Below are experts of layer 3 (counted from 0) of a mixture-of-experts language model. Rows are named router (the router's row for the expert) and show model dimensions 0-79. Each number is 500 + 50 x the weight over its row's rms, rounded and kept within 0 to 999. Numbers have three digits each.
After each expert's rows: "comes before" lists some tokens at least twice as common just after its tokens as in all text. This comes from a sample of Wikipedia text that the model never trained on. Tokens count by the router's weight.

# expert 2
router:508569469522508546451518589517541492408461545473473530483470544413524496407519530471451567555491463494573589482593547526562561455534502421637584384497496601506454479483480590466491456451564504472505526493517472493431491465460568470459557512
comes before: "0", " |", ".", "%", "8", ";"

# expert 8
router:516521452398500460461616552517483425452546396451421444487385438578485471484575427553457511520510541590488557536513482530484494490541440547479461408549430652520395557504492485427478492497451504543429472555516466442457492443568601448531499526
comes before: " |", "9", "8", "7", "6", "."

# expert 21
router:424418446447554518533545466423553492603515528536504535473507443574561515493462580459435462494603505527439512506551478572439496544554523451551532503569469492462435540538508499502477561463505553521553483499511487535456513516502551455461579455
comes before: " ", " Party", "See", " Preceded", " Year", " Team"

# expert 35
router:490414507489479479486452442530502387453422477553542474514511488502413505486493497548505442561459485505469489411527465511503488472511539529427425504541456471483487428537578464537502498497625510497465541467546546512440507477499420518434434547
comes before: " and", " of", " in", " with", " he", " which"

# expert 4
router:452507561556486434495503603509534486471506547517519480461438501475498514433431523365514566451623445552430473547507510428496594521477514455568526465570469526502523535423506433490559515482506505590509469458524531513546571503461475460461529557
comes before: " the", " ", ":", " a", " office", " his"

# expert 32
router:500501470457597521507510493560603531652551440514506525423568483513472584559484397520522524504473476431446560449483503458518555515536506585436525623528566507499406450463440562428463488473514452453490475503510499483553538478555556511459446462
comes before: "1", "0", "2", "|", "6", "5"

# expert 16
router:475451534522500488457475551434523374607500566423632432522456469491569465462513493459543542555571477505500564540533502612498541542545538412480452398521502522559552508533538532534580484577495507531458544504450480504573402454442501475537471441
comes before: " the", " a", " his", " an", " which", " their"

# expert 39
router:457516534536556535492413509494438431383494449399478511495489532529584438476510526550459405522532468570516506567520429459536436517505542450528456557479472468457493484501476555512501530530506556480491515402489561411562456538451451611443534522
comes before: " to", " the", " of", " a", " in", " by"

# expert 6
router:451457593479457489519560522492509584541516488633580439485465579473537497487472546482560475534597437480492488555551515596523602355494478351454523476570507495533490503403438435469529552573557528484430500521473446463440542445571565411532459553
comes before: " ", " the", "|", " —", " .", "American"

# expert 12
router:436502428457529487579503558470568551496450598432464525452521548400564480526515488549516477547559531514520546566427482469466604495551413563515513457499544441439601456500409614458494479558472502523454518517504496426544573555545423443410530532
comes before: "|", "==", "=", "===", "-", "The"

# expert 11
router:465381576522475499469525470485477449462469487539564441490587534547562498515576516540418457516501536507434449566433497527526504579492470582455477539455518464456534502500463492558586557526504566488512517415505571450495512439436487504439489507
comes before: " the", " a", " that", " his", " to", " as"

# expert 20
router:461510588487474583490454521547509503555505544559529421466488467515518486542467529548438417498410462496509496441507524578506404470402517465629482609551467475476471427459533512413423501465527554538493504478570606407551408472510408482478481436
comes before: " to", " the", " by", " in", " a", " on"

# expert 23
router:461554497449460462473532502514413539546565447386454513488457462468531530516487454520528430573591458473572513488521499508432622442588492532592547410476546493615475524535473572572501515428493530481442416513508548477506464567416527402478533500
comes before: ":", " |", "\n", " |\n", " (", "The"

# expert 18
router:476499469486568525474497486463476568537528464473512510442488556506549576483473558520559468489509543512486483487532541512441472447525551375498492478465471496436550458546490543571523420485495504559577531509496507560461481500503471486441494405
comes before: " ", " —", "born", " +", " −", " \""

# expert 33
router:436547499465580582438513464477467423446486464466536471490461504482527508547529477472487464436483466498495557511534600479495624528529471553493528463454495503512529490439445449535516543457482448416462451552492590529406469469487429500532579596
comes before: "1", "2", "9", "3", "0", "4"

# expert 31
router:515562546539471543592400605439447505517434491541560466457522517450472494433588461446462486516577494477527500516522543462459477428547526506404495481544518550614456542444415536483534507434517460430461426508507431605537563504537613477597478430
comes before: " |", ",", "\n", " (", "\n\n", ";"

# expert 29
router:535514508542551537431495426425454444498454458536528558397527544509596501363403459500521441508473454577564553569499417551576467533504455440519555503453463613480506477472462496456447541433442441410557586517540574531474367461537505537470533472
comes before: "9", "8", "0", "5", "3", "7"

# expert 28
router:490565548452416638501492527575470557497513516423457538494557450467526476518410458482545470539503486516471497544513541482581484468535508412530566489460471424497410457489490480458423526485537552539523568478455509597523456425521487416559579552
comes before: "0", "9", "5", "8", "–", "3"

# expert 34
router:491486488506509479438463559619522454569405604611443549568444450485542587476549492538558479505520537468529537562498488329492570493530504528498492489479491549513470482478491585496503474518472488555458524503531517541482434545461506428565598522
comes before: "-", "|", ":", "–", ")\n", "    "

# expert 9
router:445514486526502467472506452535507529497479426456504441460511518489550540578470502509563515404358502421509456533523488440493509551555497484432561527543450479450399504441466527480600518531515501502490518574457387484436482466491559555579509466
comes before: " |", ")", " |\n", "–", "%", ".S"

# expert 14
router:508552552552515532519425350414496459586502488622484452486498497541580581534610448598408497522576514451479448454474482508497516508542539530512478428505400467511463501387491429617487531582438463517538447468541469487506533602441501455541431447
comes before: "1", "2", "3", "4", "5", "6"

# expert 38
router:506563512547444475452461543567494399437432536503550543405471473405508436532549456485496546518546542560408580445486609505537546527589525555495529493432399568478517481567521492508515485428527462470506527458561572542442444469508486405478480462
comes before: " |", "–", "0", ",", "5", "6"

# expert 10
router:490463473503526567521396477518480450466542449406480534504443546474506500514522434424437519475611517585513575435456487401439521465507510625451436568405486456472483539543455482566541563461555456464568486528474461464554510585463517655570432540
comes before: " of", ",", " (", "\n", "'s", ".\n\n"

# expert 7
router:467549414444397467593568441504509431438504501405353424506514469411402513553459504491503482517413478562462502386533544577627491492526415589505519504434481506471494444544493507577412546520534457502499564523437554470519468542492409544501512644
comes before: " of", ",", " and", ".", " in", ".\n\n"